From a checkpoint of a small mixture-of-experts model trained on Wikipedia.
Experts: 1 pick a token, a softmax router.
Training: 1250M tokens, 10463 steps.
Below are experts of layer 6 (counted from 0) of a mixture-of-experts language model. Rows are named router (the router's row for the expert), down (a neuron's output weights, with its number) and show model dimensions 96-191. Each number is 128 + 24 x the weight over its row's rms, rounded and kept within 0 to 255. Numbers have three digits each.
After each expert's rows: a language model's description of what the expert responds to. This comes from a sample of Wikipedia text that the model never trained on.

# expert 13
router:120136113093097142116134119124141162110120139132091092125136147141131136169136148153145113154212124136159123138125128122141161152093095110147117154097110117196191135142095119138124122126134127163133115108077115139129095145118126157127099147126128129145172154159117141125089176148134101130
down0:145154118148124098134124126114156119124148166104125123102129155098120092097144117118100123122140124086111066137144136129135117144128106165121127099179162136128141134169098089132131156127118122093111100123095157175130123122094162126126113128113087130144133143144122141140160106109092075119
down1:095123144099144099124166141143110137134126149081095125106115106139121122114124110145131169129094134145132119113136154110114116154133082128172077124117132046114105151150101114139083165123126129129159163150138140167134128117119093126090109101104131161104139147134124101124154135128138094173
down2:118115130117111105104139130139081126130135135134102105128158080140120134094137117171144153140175125112087122115120090070102130160093118125175116155091181118144130145128130137096122188106151142151135111157133134177119128171157139133124112127145167121138144146118082110163099144164080127133
down3:143145139115117108119168131126094147123113134087130116120111087104123143155091133121148089121146142150077090156117129102154112097136136101065148176145165135088134069176117109144103085108127143179113094151107113095122146128124144159113128126105106155134143124121111134105117074098107145130
down4:152092120107129116174107115156117131128091121099141170124142145154165084116129171167141149131144133099172091148117138134176130111146097131118145128122121142133109165102101142099122106169118135121130138116122061110144176088137116093122139135099083136135127116120136147140125107113132117162
down5:130147087124136126128110139133134115106129090148108105120118134122126117110081147124151120102084134125158100145137138120108125116146120138137153115113130105111114065089112139146119123138146097130110107102159207153145102118080129146094104159139116093118149141145156126144143159123103142113
down6:071123143126141123122114107111097092157162132113145092136175132151153137099146138092127131153150087141157139120121138117150140131130154114154164153170122081137114163132113088075119119135167114126094101142131138119142107062109143141128083119132093161095151138155103157163132141164064169153
down7:168152137096112146121097103126164147077133136176127111137136128116165142112100108092101151128136090161136155137135127144163125118137119134138131102106067176132078104099166108107113127145111142146098117122156144126126093146117107131143144163062178154175135143124086144126110121168160164086
down8:097082110141133090109124143081176141136144137091170138126147146150120145136118131104144109123126125167115073161088130097121150121115135167132122138147132135116108104088154154112123115145123143181091161124137116131118136173170185120159130098141109137119118131115118163120139097120154095134
down9:115141149163099139166119133104147129128103140107159173154161131105153094124128115153127060154123160147139108154139130127130156157112114095139184125168114136118124111143144126140131120136169107061103127150123135115152121111142105146135132134110152133135082100125126120167127145160129136129
It responds to: Numerals and counts. Digits and number words in scores, dates, ordinals and table cells, such as two, six, several, 3-10, 1st.

# expert 12
router:161140154123081109125107112107124101180100075151132105088107170138153117149140163088120132122128064123157161142107158145132168119154138147120110129131117096127124111107106119098180098065156139096114115129095124144120120137117138120147102155119133121142151137124095135129103162071174095159
down0:101105139126120155137123133111150111171129125145138166143137119108108127127142100142105105107136122143145134103121166082170125111173169096122139150127116113072112159113152132147135119105134095160106171110116145144120138137097141098137111146114067132125086141115141162099168141120142111168
down1:148115138125113139118140131140128117125180122174133135135096121126097120085170100133115124147158072139099102113138160128152131134114130104122123118111128146157167172178115105156134103145143082191107158108128127122106098150149092075155125146112141104140184136111159121126112149166093129120
down2:124133116151138115102138158145065136126122104102099128159111122086103118154097137113156141140126100158075070119134117161126139143104175116135128127165118104088165117172174127082109105083121123117087165114121119165105149112156140115097126121093114139088121113144100116148137128104147114128
down3:128115148146111145142107145142115140162157152106119083112143166109113127118123067152137113081120120121125160158112138109197089123152140130109125134114109090161142143145114146146099134141156093140086123159184188167119134130128072118100100137123108091106138165103107115102124130180084092125
down4:141126120090159135130105148110142142109151143130120136140139127158142106088129132119159109121093121119105154201138106122147107122111142119134146149176148111121082151154183116121146117071118117136146152121125120099145166110110088111138121157144088106150133103107084145106093112137107129148
down5:196115143176119128099149133168129135132138116116129158173136147133113132155093079122110111120105131175128123113136164087177091120136102133167103072139080105164142142167142152116117111076079142119109140078141094084132114118125153117089108130072184161126135140102157156157092153137104145086
down6:116107093147144136149120148187102126138111126153094115099100073118152118166139123100095141120118154133126117116132147098133132143125139107132128119122116111140091139104106146074182092134124159115136120151187133120139138130130137117128144115097131125127115142115126117116139158130135144094
down7:134119135144132090100156150140127152095103092114076168139130180123111168116128134150149117162184161146125096081165126149116119126131158104133144088111156114180136141125137132113122119116103137109112131118099129121110136108145132108161207130122117120138106076118118172114134130086093133130
down8:149101119122077126110174087135154104094125129164145098164155134122111157157124144154128103126101124111096161125124109187160132104133122109101120103125127109091155125169103130115098071117138107164111124162112110141125130140115142114115174160064099093187120129110136106127135082160147107151
down9:119152135041097173132153137121127157156159126124113117138117133147139119118097145146114128111145124135115138129103117130150105099130126089118126143147095114156115136156113113152139108159137106202140097115111170131181135134118160129103158129128132117130122118135113153131097084127145117102
It responds to: Dates and year digits. Digits of years, month names and en-dashes in dates and year ranges, such as In December, 1998–2006, 22 February.

# expert 0
router:098138110128162129139108095178121144119145113126168124129166154145084157127141160087117174129120147146125105111140143160115165137095120062129205174117139103128104126175095153133151123134111132089106096158103098148107109152166092172081100129088171083146123155119151154125110101108126181108
down0:113126112141160102119124140111149108093154142082126091133121111114122149157087144126118127154107142158153134144152145126185143093128133106141163099134121155076092161148144116111114126142147136094110112101131103116124140110113149109130084113127108146087153196131116115165114142140130166140
down1:135085147113113160155156149138175121112117108138127153107110158103132149124164123127117079134119189159164161146145133108149147130143092081120096109150114106081108108152126134127148095136127151150137143115156169144093132155129113177125134119145151075176104124134163101135142116087139123146
down2:110156102083134124154111120114091125132164107133159138171167131167119107142095092118140110114140141160143124111170100123073102148120109093190129110119116118110140125139135105090137083140119141115105124173131140107074143075154101169105118110118152113149102108118098161096140122116158144149
down3:124119120112160159112148131123108109148085102133141160113169168142131129141131165108093134111083090125093142156167119151097126142175119114108142138095086131111152104128122092099129105149151124120100142108111124094118123125103141114135102118143145128137123157127089130118128159144127145129
down4:119146106148170131150152104160094093100118150128134082159102068130101149122136125126117126127141087141110128110098135135133125165127131119118152104169141118127132131146107108142113085134148094126124149092118138119143147099170114151144106170108141125118099147112089116125159120147136119121
down5:112140109100121118122155106131145093131143098155122112118140126149135115158108102172175157125166094138175111120112125153076123119177113139159162143155161143111152097118135145147077103104091141103088117124108167137132128112129065146124124120114155090142134141151131099104131122138165139143
down6:156143150123119106120149127102142125175114123130126100083115173161137112140122126132115112141124153156175105140129157119088167102139140151108115129135143139151117144203098154141149131142145091147145127145101119132064121157092104113152126175133112132099162117144129114130131121107144110131
down7:143155154156102100112133147154082133168152097128114086135118109150117101130122066136083112113117137122105097176175133125152102146116135080129159135157112138165129147099188155117118121148089139087106152105100154122103095123105120150115127149103092131100135187137138108103156148083128170080
down8:107136139094104124058149152144095117169149123176096142149158129171104122119142127139155135147118128095168164178080115128110074151171111074159129081124138143103150112164112131140146140172102134130153145075143163134107146118151091132106137126132169097115117176136115143106081094154150172094
down9:137160129102144146149086135138093130116125124140134132094127123138116140110153131134133131118092130155064142101128112147153139155124135116122134098156126104135142145152140141111112112100113126154138115124112154153139114141152128161124126097119119112143115144100092130138129107157132129122
It responds to: South Asian name pieces. Word pieces inside Indian and South Asian names and words, often in film cast lists, such as Chandr-ak-ant, Vijay-ak-umari, Bengali bytes.

# expert 9
router:124103169176127135109122150120123134120149128099102122122168071093173123139138157146120111133134109147092154082159118157166156099129141151129153128124095143118153153163142129160145156139156079138081153114071141120120126114129160088169130129137149138122110098094121180119194153151135115150
down0:106113056111120181109127162107127084113115152130126144128120147148105127147167097168118139130122175150130118104148142130159112163086102126102149168078127123114100102129137118205128140136141137153139143119150127121144135111143105131161113125101109100142123166110151122121123135150110080145
down1:138085189125125122127111133103113140091155148130134113122077142147141125116086071129106089153138141111136104137142149087094096111090131108125134099130167140112167120117115116109118110152149116148127177099186122142121143092064099112135133130132153101190113107124125109133124123160111139109
down2:112121140116124120155149114134144147152097126115108109141175166178157090128117163107129134104156159128133115143123124118087110146145154148095112116099109135134182118104107150132183106114144117137112146131103140098156144097135157090110144136108106098150145118162096137107163113083138143079
down3:153095135122144130130140104118180122105138153130155136132128132144127126103114162141147129124064083175128087119102143146144148153122147122121124110115121126092123162132100135118115109093106117124103162118130140116159100119161151159149158128178135121138146107105145113124085137156131166166
down4:117122104093118147167116142111122120108109104140103093152118116146123113184143109144141130099140121120119117106112158127160125172084134141142174150139164131132111141140109109154211151117111126110131146080134156137102086094146115162129134131141103137132127133114124107154140139157099133168
down5:143104119143120135152146084134152168146100140146140111154091112127140129112112129114155138139193156148138095110153180126119142142108125139122116118170091093147136121110117116137085168109118112113148128138146108151115115120089141133124130143147087091144169109114122146143107123145134136121
down6:116141134150093138119140167125137141131141122133126098116097106114110135048076111109128120128170101105105106148103191134110169131111138136111143129106091117124180135126147100107109109149081119093190098114114104129111178115145115099096098099148151160128141156146108188127131190130075113129
down7:129128119136109075117140126143125157141108123073160094128122176122126118168118141147115136145131122152125098131147153136148124139165104132134069115152143133145120147126122103167059163102130093130132126095131123121138193153124169143073139155162144143112133129136114144156149117129174138144
down8:155146182149174134102121137161084151120119125072106136153111140117103158144099116123135146098176166097124110098159155122105141107152167128150154127107122101108121140103118141097159148173149169127082084083105171107126123129121115097094124118081132122108164102126133135120130112159123129129
down9:141118119140084144143135113114157089131124124171093148127115165147104175137097105133139110158046153153144143132117090129105147146105154189161141119167141094116129126119147087088135129148122165152184150136135108093145121122144105114151145135125153118150190106152098127126141123173123162086
It responds to: F and f onsets. Word-opening pieces starting with F, f, p or b, often in technical or software text, such as F in Funkydilla, f in fairies.

# expert 14
router:167105135107161096117148106103108138101114107109107150112139132123112125132140140162164191115132114148123111133112146143113147143123146149147121149154104132097137092133097089144144102138077155133142151138141110131149121146148103190121200109170111108113096148111144126135139097112134150103
down0:094124174162136085135122122121106110112086109150125131109113161177139105153159114128116142151081114116089111153145141117165161179095122157091153157086137110118146117147119146140167153122104138121144101086124129078104120152123174132151152126089133144159088119094129156113129104140153156111
down1:118141111128107111116145090135154114109127165120133139134109081089095119120136112154132127136143125106150117121116055154122127134120107110181135090112136130037129127125134142135136105095160152098115139130121163131170110134150107114088127123142169150148128121131120121136119106152122150121
down2:141134112128131144142115126129120167094130072147090124126153157086129134112134080102148120126125087094139110145160098148157167116134124064108115153153097145121192128082121111139119144176114130145162081134102138171128111169139133129127124112118161126147149126116116188096136054140113168099
down3:126129128132102124115084121143134116109141139090116156122143082109092095127161110156137133114110124103143109115112140102160167125127118101161156107155136154169133122148090123126147126143119154109140103176103118140130104099117124150116113096124129110121105104104115133114146193127114121163
down4:154149110166141142140137146134111127135133129101144123115132129131156138115142153176124106133145123155119198135124166154165159127137110140119149129143115150164133156153150164170149195141120127108136167111105182147129110146083144118076153122104121156161082137117114097155122132092157088109
down5:111122123169158129154171125151110143117121134107112146130121119120133145160140163139132126141087139078102086154152161085155142122109162105127094121103149096120118137132090134127116126150109088117158123138156137144135130092172130134110128105113093141134151133092118127115143115096106108155
down6:088129160139120141165151143117119130176111109100126128136106127123118109096149134119203087103141108098146148121161146141081138134110119148115135093174142109115136144109091164080144143116176142174118126114111087131149104157098109112119105143141139130112150066127124171061152108124117132122
down7:136119103102156098131177159156130186127117159133142185129146109159128160090097137098077089116142138154129089132139163078116150130131158111116087134119119146151131081147147126167140116139127127059131093131098149103117101128128153140133125121123169131121133137162136103141106154160133146124
down8:081122120105123134106122174118125102110113133123094126157133096164142145116127149127094147128166119079114091086142100162154148129099102118119112143131123096137151123148070067149160135135157164124183170129088130107118140137123134074101158156172115110099088131106114137117159133130163126104
down9:095075096134148155168161113125122183110150164157147147120116109188115151131146113137121127121131143137127156126095140141135126163123150124100142129125168103146102116113121094170142095131135112089133163100093128190127164082100157098115131139141108116112140147123165120147137097136108145140
It responds to: Slavic and Eastern European names. Pieces of Slavic, Baltic, Turkish and Romanian names with letters like č, ž, š, ić, ş, often in sports rosters.

# expert 5
router:151102128119125111187141127096115103097177181121145115138079153145132097121094107168122126101117112136154167134130141115140101104148101129098108155079144131177111135081146119112103126132102152078120116128152096121114125107100148119128113120143076153151137126156115138150111115085075159121
down0:117205115060107141133122174102104122141135157094147159131104145125119192129110137111195135132131158103120148151145136117125114085153131151161105132100096119107128132127119138129143161110151128135167149155129118139123093094172123067131110124146116142155102173105170056124144140137170129150
down1:130076106118133099139095115161128119169169132104124136129165127140119093109128113086137167185126137130151107191112142120124102134155107125140144123116137137123133133135111126137149105148090104137136114182146128112051137143066125149105150135083156107116098139126152124118132178136122135117
down2:132080113137117106117113125149146120100070092124124166117128135083166082124194106129133115184137153148116132137105175092122120122131163104138148126136112143117140147106097108116090138121110103138092146121140110128178139134162137187124090166123145100138120102121149150107115143152136148119
down3:112166105112137123128095127134126186142141125115102134144090129140129103145125143088139103108140127114104164134126123077118088133099138135128126153121139113157128143112153126119138125133132123124161108119157122149131128117097146093081146119101140112161171127157135162119163131124119128145
down4:099139158094152152089124163131128107123112121143122135143133122091136056143145155118098105178126134152140137104100151117108143131140163136112130121103149130134141123123117145118128129160106108088143148129164130144111148129125138132164158155117121119126122105114165162139178068147112122119
down5:113154151161138128147136109137110096151167143096081127109165128120135139122156113144108114137145103183125134091158086157112108130121136138136159083172110152120116082118120135142145146143115148116117124154115153150136097120112107118078134132124103171162177113138107139131151148089132122138
down6:193156086141119119176101104122118088115123107104142089105138145161149106116153118128183094140109142137088118114106143159121096129123120115114126110156162118145122110114108098146113157128137109158101119126130091123150102128140142116089153189137165137114080144141147143166120141139156144115
down7:132088089101137095115122109118189146147107118128124125154190131141123088150151110110141148095158086093106123119120166144041163133136179138110167116130167139099098165115176096154112111088163126147142103116158145138096080159087150137108122137126115172130097110066108117115113127108159104149
down8:131116143143200123163096106113085121133113115126106108112141178117158134103093138143156148151150104144109109152088122127117127128165162104173099162150123161138100141134091166117161123175142128142118149107139178128119146103127112124140121130123182113131143179152144125126116156172138154121
down9:134166168137144142113131143135157089088164126106131103168139092165168136126146116169151168112106127128127115136132160109083133107087131154121113110142160130130108154125125097163155076141134132155149128147109168129110114149148165129056104095094092105136054122101123157147125086135161093100
It responds to: Personal names. First names and surname pieces of people, often in tables of guests or credits, such as John, David, Johnson, -ley, -son.

# expert 2
router:121139103083132139139121132084150148112126132135150161146114130144131115092115121109138151101156104105109120125141143087148143103092130099098139132081143128079156130133154169111138186141162105133157173168109105125150150115102155072079176110179209083101163129114140098136148125132127107151
down0:113112174112128152176109108101099143118125142111139162110112074085156133147097150070140125132162156107124151172117139139130116138123121145173129145101139141140117169146183143115113078103123100152068148159102133114147133128190180136121121129140130121091112117117114124079093119142127125094
down1:160126139116125131104178108129134098128149114142178124126175159163103115144145151116115139114173160108110118148129100166099156111088152157155152126119121111126185107118096110108129127145099121123148099122124159128146136121122152050177118148108147113176162162127154112122090121088138139090
down2:132179161112168118125115142112127140153085143117160141106140097104123171159129133141151153112124119138107126159130137130122155073113138116096132130136067115121127149128153139115099094145118133143122170101121123195111153137122131133146128160175185150118132117117112162125116142118087119151
down3:135120107160076108152118124120117135091153128122193116150145115123112093081118153104155182113129145182108176134117101109111161138127131104119158146135117113068130094127134087136170099142122130141151082137126164126106127081099149128132147099166128117163093136142111104138155145068135163126
down4:136112179125143085112125115130156152115105123106169122129134129139140131128072082165114148092136132121170118127079143090120134155113132120134150111168105132139160122129136125107089125155144119107099119143072102080183110121184135087137112130155132106131137132145123135120137093125121136121
down5:138158097099153177206154162087154120121115099152070125074116086107141127105132113123113173096110105086124125129142114102190152116152114142172114136133104136133121073134169160120119118104118133076148101129148133102126114144121067102143137160060162101096122092092137130119115114107141121149
down6:082130131129145095146124097144120158183127136108126148121119129088116129155115135146132171127149144170130160179158118122106115141141102157092143117115174187155148116089118124118093118096135110095114146116069128134160157085128098127090114123125155151123093125063125143145129182157098135097
down7:165135095098148151102116160162167075156132079153111123104138125113131094113155104104092138161110149125135117106109117129108170139141113122155100134118153137115116141154102119106143158137134133148112124089091133126143115153143102166131128100102075122115104107161101167117122110149115141129
down8:092152111120191182120141151151120164099114111127114152115152141168118148121160089145162143085121138157070127141106073134117115130141085105136110157138186111131131133130115148118103149141140116094128139152107136147152113098097137182134116142105094146115163137103127125104147103129146135151
down9:129118135105121094129136104106117141130103195147115100143112132134119165135130153125156127138169106110109135115146115107078145156114104127117113145113153084124150131133143107155135126113110134127123141129108125096130124085155135154128085094159177113130099124121084105110130144099126091097
It responds to: Narrative verbs and determiners. Verbs and word pieces in plot summaries and prose, plus following the, his or her, such as asks, tells, discouraged, to help.

# expert 11
router:116107123156104087114110118150151113123112100074077144167095118142093182117094127127138119134115169148127129172128105113140126115115121139095141130116142125149119127144129127111155118110107127142085159079140123164093144108147174112115126161149173159126159085103116081142126121127121117150
down0:139135092129095134135105117125085164120162105168100127108111156123161142154101089107099164143089096155090113117152135127116072146075124131161146119133120150159110128089128137124124131107116112133133143131138098136141128135082111166099112125108131092189128122143121108163129164101125106087
down1:103134134156156127093155134116131118148073172095121160132141114141143095124119126103141089136138146106154105172127093163134142100139096174138134142152126124163167128155134138108134116123144119127092119096124156123100110142111167136086116139115153065149084108167137153073152127116075100132
down2:162137117138136108136125102118128135167113091124152126149116111163087104113169116127124124110102094133089161145197139101127162125114138099105147138124117110113082113140124119169157118115105120130142121117132099135094117132114155125130124125181144128119132118056137097162104158101110143124
down3:175124110145121136160147138119157109094123096098158149149131077119133083135139098103097158115098124155123139103134108121152150149116157138170161126139127153118149164133097129146167140165166082128113106133142109149143152102120137098079108144099134152166100095102143102142135128131110120114
down4:115170118146149165146169118129086142122175148123104118106106116135164157147120068102154157164139152128116100128164123165126122122141142126123115112114105125106105103144073070126150121114128126109112103147156149115132193084096129147154176142119140154139146134104125122121127114150128131147
down5:128137156148117165116123129136123117163107126086143120155115150147115063143145113147126109166139158121142150171128150120174142114140137132139083124121129120130113118114113147123097133123094158143118167129144140118110106122160139101133117122134129141160115124133145170114077117081109129132
down6:167168123119144099129118100112129111110110142154120148137151125107132097122121170114124121156127117074092108151149106156106121127172112151123141124121063113111105137172131127149126152125125134053092129128161108110104068162114121140109083143092110137130142087112087094095118113143121143133
down7:129124129154133113141121119129138142124112130134137134161113145146152119112190170102087105128145104127099139138133159123120139122077053117119106128071109161093140103126104158123108161083077148135167113144095142131134100143127112122096129139076093132142183157166146137122161141117115151116
down8:099157121138130127113096100146154156127087123120108158126140173140150112128149166105134162103141139145114124119193122137116107149169138145123129122124103091132116149101099117115143109131095171120126120129111087106094100139116090114143121150129094142112112135095114146127109142096149128142
down9:150133165132153177172171153105128166065092102117131172086127122112157091131155125136176124167157133095128122142120141136136167107150137137138113109156120122117112106117106126104142104136125151100110110101157146126116117141140125162092129147129141091130107119131124141126131120107090141123
It responds to: Auxiliaries and main verbs. Forms of be and have and other main verbs right after a sentence's subject, such as was, are, to be, has been.

# expert 1
router:109123132124106115105164173088113148146064141186117157136138140124134113096135089115090101092157183129118131144141106154139103142103184142132158114158130154096116128079155116145122098088159150140132094143153131137081102156158147119093133110101150102107102107104114110149092123121121125089
down0:120144133141165162082150098144148162091111068133112168158171131153118122133167134118113139144195103122096155144104092123164154116117080116131156140177088149139135126146121127133142129107077141135113099133146161108105157078110111121116124132113128102159133106142135124107134091116142088124
down1:137140104148140127124124144110164137140133115120148109086144068118109108140120137127108116123115126144152124166129142136138150127119127128159127107106131100166162118109172112127162127100107141147090116081121126132129155125163138116150153169151146124093119128129143109103129096099120151073
down2:139097153140113135135145130149149143106130123129138132120162141099136146124140142117124107094144124155086136142109125141160113144156132121132103122130133112127111156089099126102119134155117144112141132109169144178097098103170140151129097128144129105068145136167104148118128110163139146112
down3:115145126080094145156160135111137136130175134173136128159118114164069112115089152085113137168105157122129074077163095118090080130117178133128181134150110111133154135102129108116133134119186116112115136155128117138118109166091131151137144124141152125143137124102066092137140066103121144126
down4:123156116115101102114108110123162121150132137116100169183155100153127107130087143124155162139144107093097120108112115169130137096124117145126149183155128138109073116141165088169164133164139194101112134098132123127139140132113110132103142149119111094145138122128136094186115154115156178174
down5:115112167162120078083075125160121141102173083078113130150135134104092079114150107076114114154124144088112124136157145143128141090160118126142085161098117129119132102158178144123142150158148143159098131147090090112127125134119089135117133062121127136105139100137100112115107122109091106161
down6:146168134125126158096106112147120127079160127113134138134115143122144133099108143095157115163162107116083111092077124139129156125114129111151180161137134121111117139112122101159085140146175131084133138136105130131126149107119109130100139115114100134177134092134141173104083136121137122137
down7:145115134112104109098084088120106152130163130110166111140170109123148149126150116129146089166126173097120119085122110157145130129120107130139110116166134101120153130144137118113099126118164157113154104167206096138164140119081133124129136115139109107113158122122141127140092097102089139132
down8:113111090128148138116182107128099118132155127171140117138125083084109130111083119139123144149084125142141097128113141151129083084075104161142124115099122119148134140099135102095087098121109108103112112137117110095108144141145127109111141103113097135126083158129114079179138111098111122097
down9:108102082142132150154128129092130146124095140129127120175092102164153138164143089124113188095117081131098150114171135140112115131176101122129126101090110112147109180086089095117105094105092126127111128143136108101100123118105127159105134105120146103133108151124134151160097106138154142173
It responds to: Statistics and quantities. Numbers, percent signs, units and table cells in census, election and sports statistics, such as km, votes, population, 48%.

# expert 3
router:083116097120109099119159156135124132178089121074112179115114114128113136109112113120130133169097133122123084124087102114151148129124176126152122173126162133143115126122157091148111114137135086135087133121129153153152127106093126158132101132122082119156102133102117135100094121152133112088
down0:139113130129165130137168106144121139134134142130121130151119132142112144160110150140125126110136155141154078128117167164165081165140144139086118125166081137161127113124156146080147137154141134134106132151133150105159122118169151154137118127177086136137137103119146127127101126171098158117
down1:110098135150103091140122182167169118120124152130108166132121142125150093107166119088134148138143124088112121122126103154166087161140120124119141142156133131146122125104146092120080146132127100081144086103088148165150142132093124113151124149107130137153168082151124161115153148108152130160
down2:174149104104117099133131126072152156182131123105124172088063135123104149142145133169117115172145107071092096107096132119126113114164123126118140097126139162166138131146143124154120095142121094105119148142107140104130119153110128095130117110114157126190104106123165144143118135150101140091
down3:148148086133092095127127106122146152150073166112159130129156142119135054146119130127162122067149162149083142093147108146146140171131129113149131159115089107121134096197146153076076097113138143117117133112119122141130137153136178115088153126111122101143151105135120121137143168087111144134
down4:155104129169109108166158115134136104141149112194107148144155145161123106118185138165142114142126094135149119139107127117167124126158122115054090107106160101140144153119135147149096119136107137166150107162155149124143122112172117129102138159120140074108147154115145117141123103110107125143
down5:134175113158104180148123086090129132104137128142134104109137131134129119127107146112107128132068148141145148157130126143152164144128127125130126138102176146145098115122065138105127105130143138103090095161124096140126177132145113160123115124103162145149125133137163111125142117166110145141
down6:109157115158112148104124098164179148175106159115159157108147122151138094142118102107146099144130145048130131134115130130094123113102125182145096149127151126117114165102115098141165098145136108106106158104115124148089124112098120141166096149166138084157162144124121097068116117135159141127
down7:127163068120109102125131134122118121144147110129119188133145114111148135151137166134137113102110142143127152132127131117149126151139131125130163083107108080100164123099141094140113122137110147097121145136158156144116114117087144156136146149110124082111153108165130147130091112142082156147
down8:111163133105090128109109141088123145135132135121116172167148114099113146159089116106144102146132157127136126121150123097134150168128119152126107119126091138146108125139155106134134076144121119100135119096137124163133129097138135131127125096116096121168130068140103180132141138105099150102
down9:157105110111127110145134149120139099138086158136091148139169117097080123092119121103092118120130100117147128122140133183108096115152125137105130147102143119124128132127117176128103112127137111145157125133148151129130120100113174101161157133140141112105142109129179123120100119117132142155
It responds to: Place-name openings. Opening pieces of proper names, mostly places, plus name particles and at, such as de, La, Saint, Mont, St in Laurelvale.

# expert 15
router:132134108137143121118102138159135100134139095126128082176113121154151094131114144127098126133109099141168163131151135079092112155156128091115125087146145100118130095126133136099135128182142110135174117179180087118151148157081067138169139135114085147156114131147124101133119097130125136149
down0:095141152143118107134128151131155120136097115124124155129144115145149111100096165180119128148148086142128131129155124122127096112173146117084117159132141094131186118142133169114105155120114135160150129110152143161133113155153101190146170112138120116111118083140117113094116121166077144159
down1:103163197111102156124151154127115129140135078102107127152089120122143178094116161137124154108157106115113160105160160159095137164192127126106142132152106160149119107106109128147118121099104090122110097125124144124122138099100106123128136150099115135168171105080163117137144097111095167159
down2:101132166073154102157126121144144111136108123113141129110146133089147118106101090116108131106145116184108112153108184139113143125141118110134126171131102117139117156153094123162126095124133085198136130106130135109102110163134151129129133117111096134086170145126167088132116119166087144111
down3:135116139167141115117135109144137111131127128089117176120153139125135102104149103148112148123127136145130099150138136115078077146139107088159129124071120127108184108111130151143122128152153084130137131165078093163133112153125149089130118098124163163092149086133141149158123173108144092126
down4:114169137100141130176148129138185133172103072168112121091073115106110138130118119110105101172144127119158100090128120142115159122113131142077155157148106149131135108161163109074131118119100157139131088115126134151128143083082123158136090119115110147109151112127105102118146105083127145146
down5:144105104144165123095177143140123145101117080119155146123106095138124127107158121140163164135135089144142124121102133095147138098073147109132142130108180155065116156118175123135142093099178125134153070121123115125145128127151126159108095141103154114114144092138128115173138113120146110126
down6:138122111115133115124140133118148114174110163100119109090087132132139144099160143164132113102205133098106117165073089111136154094134147128125115065122151168178117116107125159158115107129096133104159092118122135145141169157125119108139138138147097134127118157179116131141156132158095144091
down7:139136136127111120138129107126161117144103162160132137135150135115114162126123121112145137116155130151112119122129146115085102101162148136152099120136108120102142121139135117104146100180118120141117120109114153132126149134179085141145128096097141127162093104156116127096153133150142129113
down8:104091138169160115143181136131113101126124164129108122113137158168165140098136086160131114106140119092133157103118091110082091125145100121152118139113133128128115140129137138096120117109105127112172137131116135153084130106136129108131122143180117147161127100142126102104128171166134149137
down9:160110142144145123132169121078097137112110151154120117112158122138134144125114149088119137128092140123147121137077138109141107063100130095079088116149119128146127124133186151086098135148141132120155129118137166154117129155087118121079155144138119127167151113149110124153111115121127137128
It responds to: Capital-letter abbreviations. Uppercase letters and acronym pieces in abbreviations, country codes and titles, such as WBC, AO, IDN, SKM.

# expert 4
router:131160117122147128160121117140141138119183187187144086125151125138094144104086158104123089121084124106125123143146121132080094099158136108103112094116118185102138084152103138119091150099108185102153096108117143140164135104123123088151151123127112129170137122126098124125111074093100090154
down0:107098125111136160146125098117144151172082148158125115121095109141087110144123091132110114099121136136110116120130101146188142127140127097150159162162129137109112135166108132136112069122111149142128162111117173136107166105155105110116122083100171109169153104152110177118135098105145139112
down1:139120121118111162142110107186112125100123132142119129157143123158113116128106141102155130117115101091143168128103100110123101136140120169160090109157137122094122171141105109103090103124135134124163137105124134190106153074129149117115131127090162085099094168134156059174150137125157091114
down2:121134125123152134141127128174128131133106133146108134121142157150146098172123116151157113134115157084099084131153135137151157107166134143151148120104164088093135161152132129149130102123088153119171126137092176082139164133100096100150152129129111098093137129121101113104147096116144108116
down3:125126159123138152135149132095144078160133177113128129130146149180127089068148148147168130079120134170165128139093125110133125135114119107131115171151168159141139176165110103124149135131132124138105169102078107154127147145114156123109106171191174120124121171126132125173137149065111101118
down4:112148155175112117119162148156157081126112119121130137114129145181076128137105077142127083107134148151148134122103188132117105187123092116112109111152095166121139106110144098078107142147137152152127146124095105120158139127117136107132140096151129125124109104117122142122150110116124121183
down5:113113113150110137149126133098150102161130132074103123131133104096108170142105117146127150157135123134122099124108085068089142122185143094116099158118137131111100142140185132122132144148131100112124127127160112165133165124133107103105155130126148113112140136178089113092133128124131126101
down6:144129109124117167132135127107108139113113122098133147111134131127147123127078106105133148103153130101081102095146127160115128168173129129128131166107122151112100096110121104090149135142127119172121121072151167117127157145127135070122136157119184135150130086163175132126107089132130109094
down7:160076082123100141180121136145179135122126114103170127127068159149150102169102135130132146082104156139136117139169129117143153120153124116179122076111139125107175107138116095100106149169148133127144129134121144121133122063134138121157119178107146074131102078134115128133104115125164131125
down8:152139105125129079074112103110159126155083112113137128106105148177122093185089138127100110117137119140160079150161127112135124156083121127140138116121151118128107160118074167107117107122072164152136181116112098093116111120137125123105151136091133125135109129139114144149115126137131143124
down9:128093146113142115096134154142116106148147103155118119113131092142135104112104135159109119117149154177163159229114128113117153124117150138102100136139109125125163116133123118118077125140117148132133144129082136147130156141110077138141130146085134102110119144124164132116140170128071120150
It responds to: Article starts, infobox ends. Paragraph breaks, title = signs, lead sentences like is a or (born, and website domain endings such as .com and .org.